{
  "d_expert": 64,
  "balance_loss": 0.0162,
  "positions": "rope",
  "attn_scale": 0.125,
  "init_std_o": 0.00577,
  "lr_mult_o": 3.0,
  "seq_len": 256
}
Below are experts of layer 3 (counted from 0) of a mixture-of-experts language model. Rows are named router (the router's row for the expert), gate (a neuron's input weights, with its number), up (a neuron's input weights, with its number) and show model dimensions 0-223. Each number is 128 + 32 x the weight over its row's rms, rounded and kept within 0 to 255. Numbers have three digits each.
After each expert's rows: "gets" lists some tokens that make up at least twice as much of what it gets as of all text. This comes from a sample of Wikipedia text that the model never trained on. Tokens count by the router's weight.

# expert 4
router:094117114121097125128048165151119173113094112121178160145139122115107135126131107083119129090107157131154119153099092109137151118161159093059130158119116117095196102054123148107130173102113151131086117154062144171122094126152127111065117118139171101167153108087151078130102120178076131140146156148100156121184142118141180098052138081091157162194060088078096119052115136141146186177149128130149137124122218159062078126157091099157109129111187146120153124060116128076153155126141069188145124145143155134163136122096171166094073089172101173158157156139153067090147109128153107117131140134121132095140058157133109105107165123132135136147131143079154113067136157099159085088160
gate0:101106114136150115169135093104144194113153111099114088166119147166127119089153068090144129092142079113087199163119145143140139103104180175136189151102108134135151103136156108113121114172134126128131111113096155134137142142151092168118124105199171103130084181076146093161152085146083102119139054151175128148198077148123141122138145192111103098152100108065118134088101201086144142161125137139152087150100236135111043149115065097184185108099103121114176088111138175133100124124128155163151109124120164103126195121128185129107081100139149063088158123115127074137098111075137126070135176153139125159137127154149143078133096152089091116123187124141193156126125150138107059128123
up0:125096047175102129124100099187146131123162110122101174131149136129139123181130084141154159089105139159135097114126132136122118109089214129144085136159072118150134105109141120117098120155037094109176115115152135084098099075076123162095094138137102116159125170177084159107136116189152136061122089152078070151127128148122150138122159110072181173208104104112182134090126112124149140115085112156112125101168116102206126110166165176063107123082135153084102164130123105094165148093101152172131099129030076117084085123129113131088126164140119093106119119108146100157180166030107160194167151154133085102117123176139170128151114179131121140122121160161148109077121140130139163123150
gate1:114128079123134124101096118093075164056111095129074175089124076128108113116130132094054136151155103127234116155170149102105135127130132162079148159177170117123152073100132116131117167121095137138118128115079100070163108179075132072128135117142149143126127092131149076137132182199099182135143141160138106139091137116129136094125149134072134198157105119134080094174132121178088159158134189140151107114132200156111101115187112064079145137137172127140118163101152154103103120060128168109118123090079164119117104101118176206139140113111123172165111137097154102100195161118119120205119107155084160134180084131112065102124093143136119115080149152172097169096129072115137085115130
up1:100132048148135135124153090147159087143164155111091138135106122119134159183172110090117102094119194118136169129129095094116117150075132181141121172142078076122142147213139124135083137150116088142107110148138124114119143098099168163108161069154188133113137120202141123131065103115186158152056142156096162119127092145178126125083141091188115154093124178133158133101118135127101099131142131131145127137125156138161140065172133173160203201143105106153115119135156167158131117147088187161087144136174099131115206130189180057138156183148165125108151100130153079146125123101115111084193106163088121073106135085110160083140152106117113114062152123107131173127145084142085146177063
gate2:073093140132192163178109183135130132101207129130133152116159118118129180121137086097129112196131110078153189177141186142102118112113102096101163116151123107110150113090162102092100110133151103115135171115192160108190143119119113155132139142089136165100149137107143196198104131153115186191109157159095209099092176130147120095082139085130139138142125064151137114123137163135102170137163074150096143155104139114142225149117123184132089130129127141155106176064178166099132162142122079120143096163115109144169150166123146134147131127160115166128110099107170099072077116138140147144111141107127157111174220150118105128119121180099171115183087115139167107131183117067113174199162
up2:052135108144142117104141151181134125164081129142113101127176121072150088181138187146169140070143117096155100153150096192151128093083087118143130083161106182136124165087192165153124183115167119120079073139131131112147197128166177098106156140100119101160126148123102195075106213127124130120125113135103142146126134100160126151124114150069138134115095133145163133150173109169124098130081037164088116099139159159137125106109167118188140171116081086110093095119151112190131114208092153114147132095084120129148082078124158157170084149115102140092122144124138079175069170120092064093120167149115175142189143116118092140088139123117132148132182082107121140103101063092078144125146
gate3:129170158100122143102101154129067164132147135124127112177195121166112116168107168089140207136094128082145137168131141087099147145101109177138156132194088194203164033144178144056102143142113116104145103139114160149122112124158101140180193168143155050150138130160135095149129146129151126088107106108101190184135117101157104160127163081135119084093131124140066137121132193145134107104147160109092154154124110130098143173156106130163080091093150200128145177118120156119172123176112117123126062157203135160151142098178150177142062164151128139120125116153172192131166096116179108156120191101161137150122135094153126174131146137152154116088119195162138111095118128104111150124180
up3:102127184130115105107130100161103146100211088055108115117142140105105166113120093131129171115171114141115140047168101099172126137135078131061141082068117109147129141108068147100119169205126112133163122171102144122146212163136109114163149118134094114130179087155118174103113108176101121109124113180120100151141127060144179115156164128127132183117170158120152147090069129149153191174136165143146135142134081088065086153109167100143135065163134140178127164125143160135091129096113146121118136117150131121153153136185150075124199185171073143189182104124091149130136175127181121145140090169150169109149099167132136078134148167157158073156067187171136147149153131114122170145146
gets: " the", " a", " The", "The", " his", " A"

# expert 1
router:135108089144114123077098123147162210151060077103106137093138099134103108060077142125108103142162173165117106134110120079102183098059180140178050095129117132153161100148143157155163100113076103170184104145121150178082160142080105124099092140177150144131152200111142142178127144115151134217131125160105158143208100122100159153088075160131172168193146107096090158152155126132133113138115116127078111164146149075173064126177146124152142139088140157116150123077082149123161120134088150158119067146093118146117087135187187184187128106151123143116142159125170112172128127111130136090118139135140137144153142118116110129141090145165088139110101165072160143122122154208163105116162
gate0:099192123170166146157106119190059155129107151116154198165147080148145122155145107105185128162120168144068121106112108119150105138148119135072153114134133095152103139108181116145155081141085115174134144138142129155121064117116105095095087126092172141161127152139121143117125136059115054138115060165167109150166132182073116159079132147166083136044100084111158152138096172155088136131119127103129095171052155122141082102180085120108164196115165088113137130148103113010168119195118148111188108167142105122144131114115168153134163128117198176091151150128160147159076102106110117058131108167143187097118147114133141115132155114120146088115151088097109151165134142106136160139157
up0:145146142056142229120111140152111109191134114163118054122103120121163089099122143109067116119143124130127125093134092112137125105134121116160091083098062086076139147175121121150126110120125114057106120082123114191149122176076080120104111144078115123074133140195104107114171161109155137152137068143082064141145113097144088143067110133132134106171030134133154126140127112142135129110171149162142134191063161111111130132119133100105104129165141119089113142076132159127139126171109135169091148073042128176139055083142072101111146165153127142140152154134120173126151123140059099146165083136082130147099117141121118098144125139121132042147103210128124155179092095077134127113180
gate1:109128173128170160100128151173131149116087104101137165138120103125134147097087106137137098147160137133130113148140115123127188180111104150143143100171093122154161090102113119142210060090153099127132095099140130083161095107098117123134128138097145157186132151141145122098099199088190116128165102071114102125100163133092055130122138156173143157101138053092110100153094143130149111085091130169142148132094148084144130056170153110142100174133118068104122111075105146060139150171133173106100134121067161100133135100121134087161157123173110092163140085107113115119208103176149124076090112050069065185171179106118105108140128082210121067195125136126086119127068171138110138163130
up1:227115082072157130140127145148072114155113094106157180183082139168075145112126094107119138095135113052104074189098159135118169184207087170134122126127116132112100098176153178142153147116152111111147168093128122142140100113147130166090111165050125144100124141100177152138117122092147132130119090171105196134142092160183172071146155122137149098151129149177173123144127130138147168105154136186111125101165153141082078094128091083120113113124160119088144100150122171077105118129101055139176158106156104155081117112130099133116135066138140104171150170103167132205143157102099096093151091092151154068126148167122071176142094089123132142154158175143141141193174177097110106124133
gate2:167153178135130158076136148194127147107107043166089118156121155116124118187085140190114085136144098124118124200035126128104149126114119107100132153144138119125171119111109151107159147074082168126097175117132138175125210133106138132118110146076157076146061153133124101113048145132196130152118124102132134145144155143118147167119123077114153095109177067150117171121193103097167149127214126112060116154154147086146113123165114120157082135140120184124143142159166209139128143153156124157152127122139128140121084126085109131113094074117147104119162122090164143105077171063129079029111134154153105138115102065129098147125132118137143134156108147142163183132107134071101123061094
up2:092147157079133023139105132144155146115125105161156113105111089135163133132132133132175166168118135143117102179112105163114052150065123112060098092160105198108112149169119126145120112190217167127121115087123090129118187113141170064153046078113137168118175109146123130133160134146131076123193071106107209094154102089124189092094125129174118168157174119143096171121150079138102130123136112120125104111126087078087156160101157124085102122116158131056104186099158158103119114108169165131147177092109145121078117123099079118150106120116177097124139104127124113147157107097160148113098132150077140136173110175166159136151095088124139087168134161120104152172128066074160138145090
gate3:100113114128135148099092187153198089121159140145113064158167150103088126013125113086115151143158081177172078144099116137142180195157131142052119089123111146116142079118138103168106102136071137122157086113126191182128052127153157129103092158150153107156078194087090107122097138089127107205137126134149068159144151122095145148094106166144122126188118173131083139129156121121146128114106142156064168191124151151067128058146086076171099161140107107136149073128108144124121168164151142126135124088108087144132136120149190117157090147092112154151114104080114144071147112156142168097131114114092159157130163131114168138176184153114146129157117141119141158133065160193138115116127
up3:140137149142113155156148194129170141074160113094175195111116116152146179151137187104114160127101171191109114108141112137147135152086092165194126128144133126116135141117139072121142124129167093112108130073132032113136131149041142116095071178133117138191184077175118140089134174152123129172094132118195126147154150146075135148134162102120121160165161116099130157085120102142150138139072125134115215145120106098128111096109182156183143111109130090118121080136174096141142154121178118210124139128075185092077145149166066157086126142086092106080101102139116090096130100112074077128201180134157123173127149148141091081147116188155099113116142091111137142130098116149113118194111
gets: " of", " in", ",", " to", " for", " with"

# expert 12
router:118061131138086101159155143135154161145100088123160107161094059132134172118138119119128122064155182095105145135109103143077141094113179134130094136127112168151189084092120177169126108103089064160151098163103205108083139155166150117159156090171119136109175131161124139081115074095120097140163135095116123142113058113122131102101077144106132087151167126135165131156150144087125115140085099119130136132152132088178103137161166155161087090137169146105114110127073181104102128111161120139142050106162133147095026176146164120253186150143128154117152156119104096112113121134199081110152169119151150135157157141156109093110123170126183200128115139092152171135142178127194114124127
gate0:121137120104092101133122070123125135100127138132189086138141159115130180153124126128145154143068093071106137155175141124130183117123083135164094163101078199129111142132116130177115107087084123131118110144116146142204119057141180122123141148075071181175109158148176114120110089102105139086143119102135133088133106153138108107175088120068184182141156131116084138202139142122113110111115121065119098139126104090136126141103115137162183077100094157125141100106170159139138130102142109059119167087158136111115083101167140103144174142118152114070069080087140100093185111170146133168139121154104111164172134174114175117116037130158203134100126182105120066115181191085193144090102
up0:112130069143211187079097121112135135121125129140108109174192106160093193124130119126144138122139108119131136143106145190144081131192111158133152143137144191105107059161123124038091183134157117102151130083146090112113100119118135138139085117164126122170127086111084038100103137113142148188107148139140158118151141121188125155095123128162189149132081107119146082140107113116114121105152165117098129170095160080128175130159139149114101111099142119170143154110131101106069126114148073174101044113115080116127150135143181112118157071124159064105154189143121170133090067116141175076142232178114120116194129126140112151171110153105166133035087157145143112139139105098123130145138
gate1:081107152104102182152167093188171095122122139168134111126204089133064101138126164128113129125161138147085097137127162118140129041119127105141121187080143109136106100102169137113145117130150066107118159135155095179136193102095147132137051118109113105145142136070113109127129101149170177091115138116153124147158051117125119076116187119077113122117124097171076144186139105136142114174124106116080091108125135149089144112141123111166121134161070113095105114052049144126100153157201084119129090149118169113175099154140174109172107158106105160163157126174070128115122139148143131179220138100096130127165144088099113187129131163132178153150164168109166092087213161099162139114158
up1:144117117120135149111177075125079156125183163112151115112130125128165197084162072149113152172142161140139083129124142176132119184155139134132097101149175109124143092169104136142165110099132115168117119209148108139161112084137094162186199164131130124153140187115154100134090142080159110164083197100105134144104102110076165139144082085086181103100081149134133123132107120086115144141175104132093159194180180061085074182117033106093136104171128151172155145115110161121089127175150147093167124133111132132075138138105113057179109146165100099171120136118135157089167133143178128167114103134195140093103132154069121151152136093152083126127128158186113171154178133156118154178091
gate2:118093105164156131155127163120132136147113163059149150136156147182164104143196101113120109144149208141204135147092112115174144121113127064130142155094175165165171110169130106147160141097115084130164089087107170121062082154088131159153200046130115088130167167179150120103138096151124130094154156152176120165105116151179135168095129133165107107188119183171193167173088131071091105169119157124126152148135101118194135121153115124169102071144080146116156132139109118176151131124127124125120082134117077116096082161131131152114104132076151115065139107181117129169160095140076182158155095219130131135117110144113185106102128116176183104114122105106173160152117151141177173158139
up2:162136139073151106058068103165074100124148085126133160130155130165111143083143069159073145092107126142116123160193120123104130159151063151139176114134100138177141085131181105148136130102139149141164200139087082069125092095160135147159142093044157170190131195105158146086134065135144096154158080138093144137101147121146072131175166115124173084080170146107140156160123139147137163190144170146104135127142131068124036107137148093106153153135130084127127115130085087091096163149100222157106131142139101119122156139130174118127179081144090174085159145097112137144121065104135123118125142160150067114103153163118166097151126144138096134130173135093039117146131100093124153126124
gate3:153092136140085133165128167091142148079107109160092128095161080125148103194080123176141128049147176092154124154178149194110120105147144156106075136094109088130145082173133170169135200100087115171120127151133119199091135148133168118147157122205095146106135097116097162192127097119142143077122177140114080128188084097110130076114138171118091116117124144100126068113145094139188133124124117123109114140133088143126093149083057115155071132122169169103108060117114121104102106088156177085146116107145137129150155140095213160143192187176129104105118141048111144152103081131084173164124163088100142088125139127138124132143102194157108192167137169116116147141125130097133091110164
up3:098190135096098090100209158107084180152107076097096157139109057112149112106127105139162135175170071118092101107128107135121141134129145091074136081163098126128129137091119107107142126126130142089095156236124099119129158103152158149123111140172124108104106116143200143114112115094053102184059093181146123087078161095151098116094159143150137183188126156090154140142119124126127122103091119120128153130124172108105186136124084187101142123127080187111118163120072139144138086149080114121110127144151111177125060102122140134151096101153155159101159112089115175115181105184147132106169136089113176178041113125141130190157131194169130154170100147080172100137190135135087109134131
gets: " in", " to", " the", " a", " of", " as"

# expert 16
router:139147135165092180151084149131130134165112151130170150126143144109141162117112095147093079102125136156084156175118165073107117119090072147148112073090102135124144166128136114164158151105112066142045128170100130117088128150111121113155146112104089068171119158096184141147129106115062098221147119113109133124165123155117123106113115134074129189160196133142174115156135050125184182133108149132128116176154121133111111120147179188146107129100163136100106099108079167121135143077090017166147128131194153162117074131144107161174136112147101153207188148128179139119143116121146136159122123154133190132104175172179089079151147113181106160125145088125161152099174132154171075138155
gate0:170164118131105154143161091149109097126085189085076134105134117065116176155105110083101102128157131094095149130151130121174173094119088133107113120106100123101152095098083112161152177106132112126101132145106124081137153199112069149164121161158080178133144123098102075124146101133185048180128221171147117170150190178098226155159162174077162129170200122132126147150122161157108082048114100088140173190145158130076154148046135108100158134101107097121124076127112075101158147149109183123176122124139130148119082117137107179156120157123122148173180157150087161115129099170113150132126130163134154123153140130155091094112087193135167157099099128128129141151146114127095136136124
up0:099135119091129085075131078126172122171120124166110157089101107119083130129162176137115120088132128151193157109137189139136133156105151149107133156122118127073098117124186000110080140143111117093125090155134139143079100105142160096141161154188172138156083174129164185167173109148117086104124135179205117135093157153131177165190142148116099080139122133106171151089143164109182125156085096142149060110078188098128058119156100133132124133111172131088146151118129067122100169110165056079162108113144148099122132153156122109120090127109069115161110139111151084113153177162119086149142164133153103174122146193132119133148165132142144106136164054119112159136148148117090043139125
gate1:143149153146107152097095115116137051155123112133141144123085122108136148109167106152120084119143120164205133165131154127137095139144113120118094191109175168150101138128110100126093079133141120093093186149056146178155167120111174113216142106085132095089110169170128121162134128137099119132141172083158187062090156138131135116138163114207094161139182090158145093107124062086094153136190115136102140101158106127158106125113127084134070153079162153111159170102115158067145093138183124107156123135186133162136100145108131116111167112119104108127230136101104154156123110137177194151110079128061173086095146134088112144152100119099136074156142165089073170112143125111080168047132
up1:146111106079187038145135147138110168175114100145105177107130110101107179056117167146133165132159158102128177147086144135138114177109132104176130077122141130130096166143096121087101127140124012168153159068108116153083143061145083148143125126143141055102118085080037097132106125094083122131107117158120084123129180131119154086138104162178121098106108159158180162115139159138139130179123090148070173092153128088124126154200075111082119157128159047123094097159126121119150088147132122142131160142088112147142132123108158077050169115095125109120109161119174086122096109087165108114169138160125140087146168155134142112151133140145085148132103070099111167122064091146112085136101
gate2:097103198113111119139132162061145080094107142113172113102124150126159165155133141145094170090117159120142153131153085098179116124128137133122180177118114075159103136178060114078133118120103139099161106194109129114153093147082118090173146149164132111136109092064124164106157128134091109103085111092127119139201119149111125122184113077154137164089067181103083114216125090098144101190111155085198154144114153115073161121114138140160110119097142110138135122044142136117091167150132041132110189097139086132109107127137129134195158137117158082126149089164126173140183141158161158101101105120085101192127147134120111135060091113136122150179156083126109114143146142047204120107139
up2:150088137075152112119107085173212141191149142151107132122103093135100119172118155135160137141117181125182166114147130119096175118104150118078043126130092148139126068105156104124126174157108174121132146122173149105091124109147095054163088104148214151101114088135159100115134217110076135134176104139158177180109149171129146091123086122140104149129123155120126145137123102153128094104147094060123124148090072092117109158153147126121127173102147134140140088128078137164151092140139146089173068127180122118168142119144128111071136125073086116127123070085113119105183123195133140158115174126078167153134131154098121233138129150116067156127087168115116112075099098122161146040134
gate3:133104086145140146139133147164152058153146053116126183113165100134145144077064174103171144142122127121092151187138212113097166172139114114162081088106132109155129086142138086192119133155106139090069091134066146161108110170198136108143154107180165130125107182155096149137152111128132118182097137142081092159121155136112097107126121108112161133129105110172218150128119138137123173111099132143129113117114144104151113111131125174134140131155139103115088099071154125093105125198146142127069121079220142151098084068154124103131177155120170139174097118159144076126146097123159169131116108160170185126164040108068133057151111110098121134106181158145194148115124139161162190129147
up3:149149135172167125132079095139207132132146042136135148150099125131145188137149083089162134091220117084083181127162095149088137103090170185151185105109123142099167136113162137142079187120174060146136118140107143122081113131112128108119103132189089125173134147137110135154146210156219139115169155128133135157121110143109113121109101126079091088127126139115110139111172137161077123198111155070130099085131147113148142117096180166126069188154091115118166141128108040124136108092102114122112164144110114142110067138162088073095159111151128093125080112158089101112122139101184155096113123141119122144158092099137126119151150161088126063090067108178158104059133102090134121097150
gets: "\n", " |", " the", "|", " by", ":"

# expert 21
router:113123094159135123150165144151128171134123090120100151149155164146132144078115109134127128125110144180052111139105127123145098151142160183205172090053131141128137128140106158085141131112092099168134132171085170157102156136138124121149082139129116060151139171123107143143100105151076118184156107081154142145072080142097168070099144164153168177172143127107048125163139122120151155110090172117134121167137151124133154128154147119148104083159194150105166108131123188068064161130130117176125133162082194139123104122141052144170101111181192149172130181158113097094132129165156131077117150072096114043178135125107078056111142155168128108114130108095130120102146177210107098150080
gate0:097165114130203120097178152130153133178112175110125120177159122094150173141123109099129101102132144121109078062166142150155075142109108126147103164176097186115172134093141165069175181154106185113147116076108167138120147165180058129092130166096146092142171089093147145117172066123158088144102104098140105107099164138127148118107143126111157158107135171125088123153127103113117147183077146119147110110152118174113107147147104110163015122090127131136117143182136161133092123069169057096142143155098105103147132148157066167132110129106135105090083085188135144139123197088109110096111146132087076092104109073109114060085107130172166109065137136057128139092112154135148067124157
up0:143129097087127152172163135153075041084092154166174102150122153090142095126160126102179124051181159130187143080165151093143087166130183127125096120092152126079182105109129121097066076141099120149173108111144123130182164182189099158062160099072136128165151086071104128077137131140127117113118125116172125176057103135173131159151146082064150148102103132124169143121116104118135125123140061135114152154161116110165100134133099099054113116143081127095099120141161099129138143129105133121133154076179042125147110110172175126118077171108117173107132120127114129192123142133162126114149098148141163100089076168142074151135158155140107131084125134106167130127163078113147066197170
gate1:084149128094085123183143152093159145136102145105149186176118088146162075077096101174120108140107157128161178120090151129194144119142069161123152065164073059135125134149162194157142076138089117171095135083105224100158132122148114172149087121104147079127131074118184124182130175168085134128120160146143128095110103139122176111141098143138124138092142171160159131185155149146107116117147120147087060140154196159103127122187108111100127076169093136158116118108075153161132147166091133075128143090113103100196108165085152130155178097097109073099139106151109110095164149088111172145134153057089135079139137091122185101126169153160131112103172117100186138141114153122106146174101
up1:111157112105149126146137143099108146106118141187188173202157144134129096077086171143186140150097144130172169019150213127125089107148143107116172124174100106118119068060141122080132107133160080121187104137174114150092134058087083132106161210131158068159172097159080077136120149157101173144147125137144145109102125128094123188112150125132164152119159128124125063101150096095177125088077131157117108136098120119072125099069161151132147175117107152140121145131126170119118109117159082126150129123098093124170130144146156121160146129137085112113091174093121142134099137140123200117144119131204167091164146135184191085068107123098131099122102099147118128182117157107080171152171
gate2:163166144102078139145085170082126151175145110157146136135134112180083142126133160117141128170110105148117121136161156105140135141078068171121169090144145131135127069208152098187130129093132133054154156114077093082124119139213113101167119102168143106073115134141165077154140130080097103159124141149094141079127149091104093138162094125172070125138106140147134107140147076109215129100178115130107140134155142048090149090121106081124109153120102167173077052128119145125102143135114199144145120154084079122058161150123109163104101079103129151093163123124161084114159180174108109176118099148161095176191079107156137062089160161119131066143155120154138126187145123113103135105089
up2:128154081132110160151112169137158176116086112130127067110137178108135070131084152192142143097105126116121127144154076150117150093111105141168136152099110181180098158150128097143078119141096128051072102037133135076155195118080129148133085157162193161137089124174152137119135168154195121167181118099093081150128086113093147170104099126131123148109139149130096147128168133151088093134094146170138111107124183132122122111111130065062134163126107136143129111140136130154121168036147128072131143105119123108169195141147123118132109126139155080080149149069169081089159114120162121114131154185197161109066169091104156168104113145145135121118062125130075151146142093179098193195138
gate3:143142186130135159101094119156124148092124165156098172159154166069098150130151195171137104127184120093136161097141103121177129086158072158159141118114151145164100081113162099132131106105128147089174123131089138109201168151157166155092129100124102068205111104186152152130052151079140137157141170091100167130107168094132153078138138131111146165102114205129112158164119179167120106147110102119162137080189081094131085158161085066168130127138100106177136194090149120065108104119109143143086131085135100125123084095114128153205147176124178081172137108125169152131106129138135125102144108107104058114161089175086119113138076176164123142088101088163094135131133127089074104083101
up3:102079129103120136050174209081075142160038107095154156132099092126140133190149175122090099140178130110104106130094161194140129165145048114140149074118166135190121119123124217113136138109086108103069155167138114084174118160149119199066135160105059126138131141146099125111188160092139152131192132132165101107177149127138120174159104139150136144160128103085130125099116123155135136110158141097121148077107159118110150173137156158155158084158154134128129151134081075121168122128167073100115105162138157149107136113101162158151140143132144145128176104160102132054116138150144081129134129087070132153082133146161178151045109137104128141100148110131139191147079148121093064165089
gets: " |", "-", "\n", "|", ":", ";"

# expert 17
router:109119076155096136159090162160094123194123119083161150083057152157118162120115124153136074075139134116154109117128118085104105135078135134128120155123110182127141099137100126151125104113056113172157181153112180146080107163151113094196062144135101071158162158102101127187105134094088137156139145129121149100124075161091124101102116144031128107151134149072113153111125114095175170123097104141168079111187105161098174142157138133176162127070163186133107107101102150085132130098091055188090083149139125089143084125114167147151132085163122136148186126127163146139122111142128155107158165098142104156114098119201063062138122149140144194134127044095155162152096091155121084111114
gate0:120072155143137119108124109100112151097129073130086152111166082136130146149092117128140170123122104123121103102095098137095114131109176120122119115123119173129103104128115129099065103178134079154207131162146160101053116107090086150165151151116108085150116103112106089135154074134114116173076123159124145152151106125185165105071134133119139127199134100109117116076101090129096093082136078139087111071074131122131135171151107142110165139101099137151109118065099186158116129129129132081169135043132078008133178142133088129061170107136093112114132169120134150157122130173121104160141146171109043155124071079192124152091129106096111225119142157070150111115065101116128084157115
up0:126138153079078121105178153085107130148182172138162146173117110113126138137111108125134160188099121132073093125091132146115119119119143098050146123077094104084100120132107112105083095220193118192052128148122172178147174084163121116131110140143164201149186113138084127155117070102133123127135148128146188113143106160127132085097125058109163054173168136161172056112145147162134152116129139112164189160173157120107223080105163052084137123162187129106081150113101134138136191170065111171106120160090156152110134112128073116123106089114100116115152105069149141148143163102144148203149146138131122167126130144131126108117093107101153145135135137158145150133143116152090114102139
gate1:135101075095128103104090100126127105082116104148139175174133180119131134102101118088127111088141132112138100128134116090163143101090075122207077135128096174149125083079160093117148194124147107103095145078136113102206169150151138156149122141128173136131105096131038161146125111114149111136126156141160076123063152091196142127133137093087185084130127088135132097133115143119092125089202096102124089170094166173081104121155097178135078111115107129208134077121141122070121157157191124186141101147103147116192139159107130169150125119136157130086147114073072113147148125184117114194158120157122168076087139084163046092176152136125133087109162130096086110097160137145139104144189
up1:137141106068149108103167076161144147123120132142083152110097130083185102091111082118089127102128166160180126143117054143108166144120125110127164181144123099113140074224106139120134184120127145087140089144098128138051131106133149137092126108167153146057117078139099145174117129174137142096044099099116178109159166176153100111160101117119113120166132126122117126095094112151143146130142128142143225108134152103116198047089162028136106068075127080132134108155187163090146131168145133192137187114097118104150056156132174103111130106137124088115137119094111148102109151098149151097184158184174121162127152097080123140146143125111165105135084112120091143099124154147115188149144
gate2:167176093104098113125154097148115118158128160138148119122160178155113075124124152116095061071160145132153138161104178081114093143105133076135069129122078138096132086127090148141117138158069124164123118080080105084101155143146130125080123125169106096105123090166197156141121128142173121096131142098181131155134136106140111170163167097090087132083120117056145144120157087135163117115184164128128103135133111138153164171134111105190044092073175184215092097133066127081087113107095129100085149147137188127097142185161105172169124142123157116103133125156103141140155134188042072187112141102120160119131090067157135092128162169200120157110179135133142158178121122166136116167125
up2:143109135172136076127078101126138153155098194149099118126127119113091142121110189137123107208126096177122125137132093184079187104096122134073066160114127117140121068159149115140143162219176111097049158150133111064159095100105148109158105110092144076117135090131169153142087119115115119163068181112160102141112092133124095096137118128205134078167088113187130119172157095144118103090126118098148078173080126161113113079103142200105134144122149072155200119082144149139132068106127132089156093060107157117156173081128122114125089173129115169178149096136135178093134089127144156086136113112116111157092188128151123168142138127160099111094114108145118143172069141114130183077143
gate3:175101143131115135140148118115102126145121103158177195092111068083116120118147052115153098176143105188095136097104178185173078124122128123174107044183117163116073128116099135122084116118092096156079169180114171133147134155146133063120078113167101124104137108153096144120099039111118140113161084159138163110117137132162171181156152110166102074135123178130112170132149081112110109141124083107183150120119101168071182117110154174118103153102125144139159104096102100156176093197131045116097144147152140144122108104114057118133203120096134186126174112112152172154090099157147139120095141124122115197128187112094053145157097164141122132161123153142166154139147158094138117164155
up3:081183079119094122147184152136116075156101122063100139096104147120099127108124086125091127109171130133133157161108103143139179180169130115107160092103108129104183188096105081106155166122130183170158133102093114182127135106171122112140158154068158104164094126128126107186152177113145132126159092102091137091166090181181144175147123161116145126106082099133126133162130156155088133065095135114101094110105150089161150154150111072098089119170146144099111119123141155145098121193120143105138106103193110111118116100148153164123112130173137095144145089125150089202155187081142174149121122107051074143173104089135110070110158061145120134069145150073138129167123137156170039030115
gets: "\n", " R", " F", " W", " B", " H"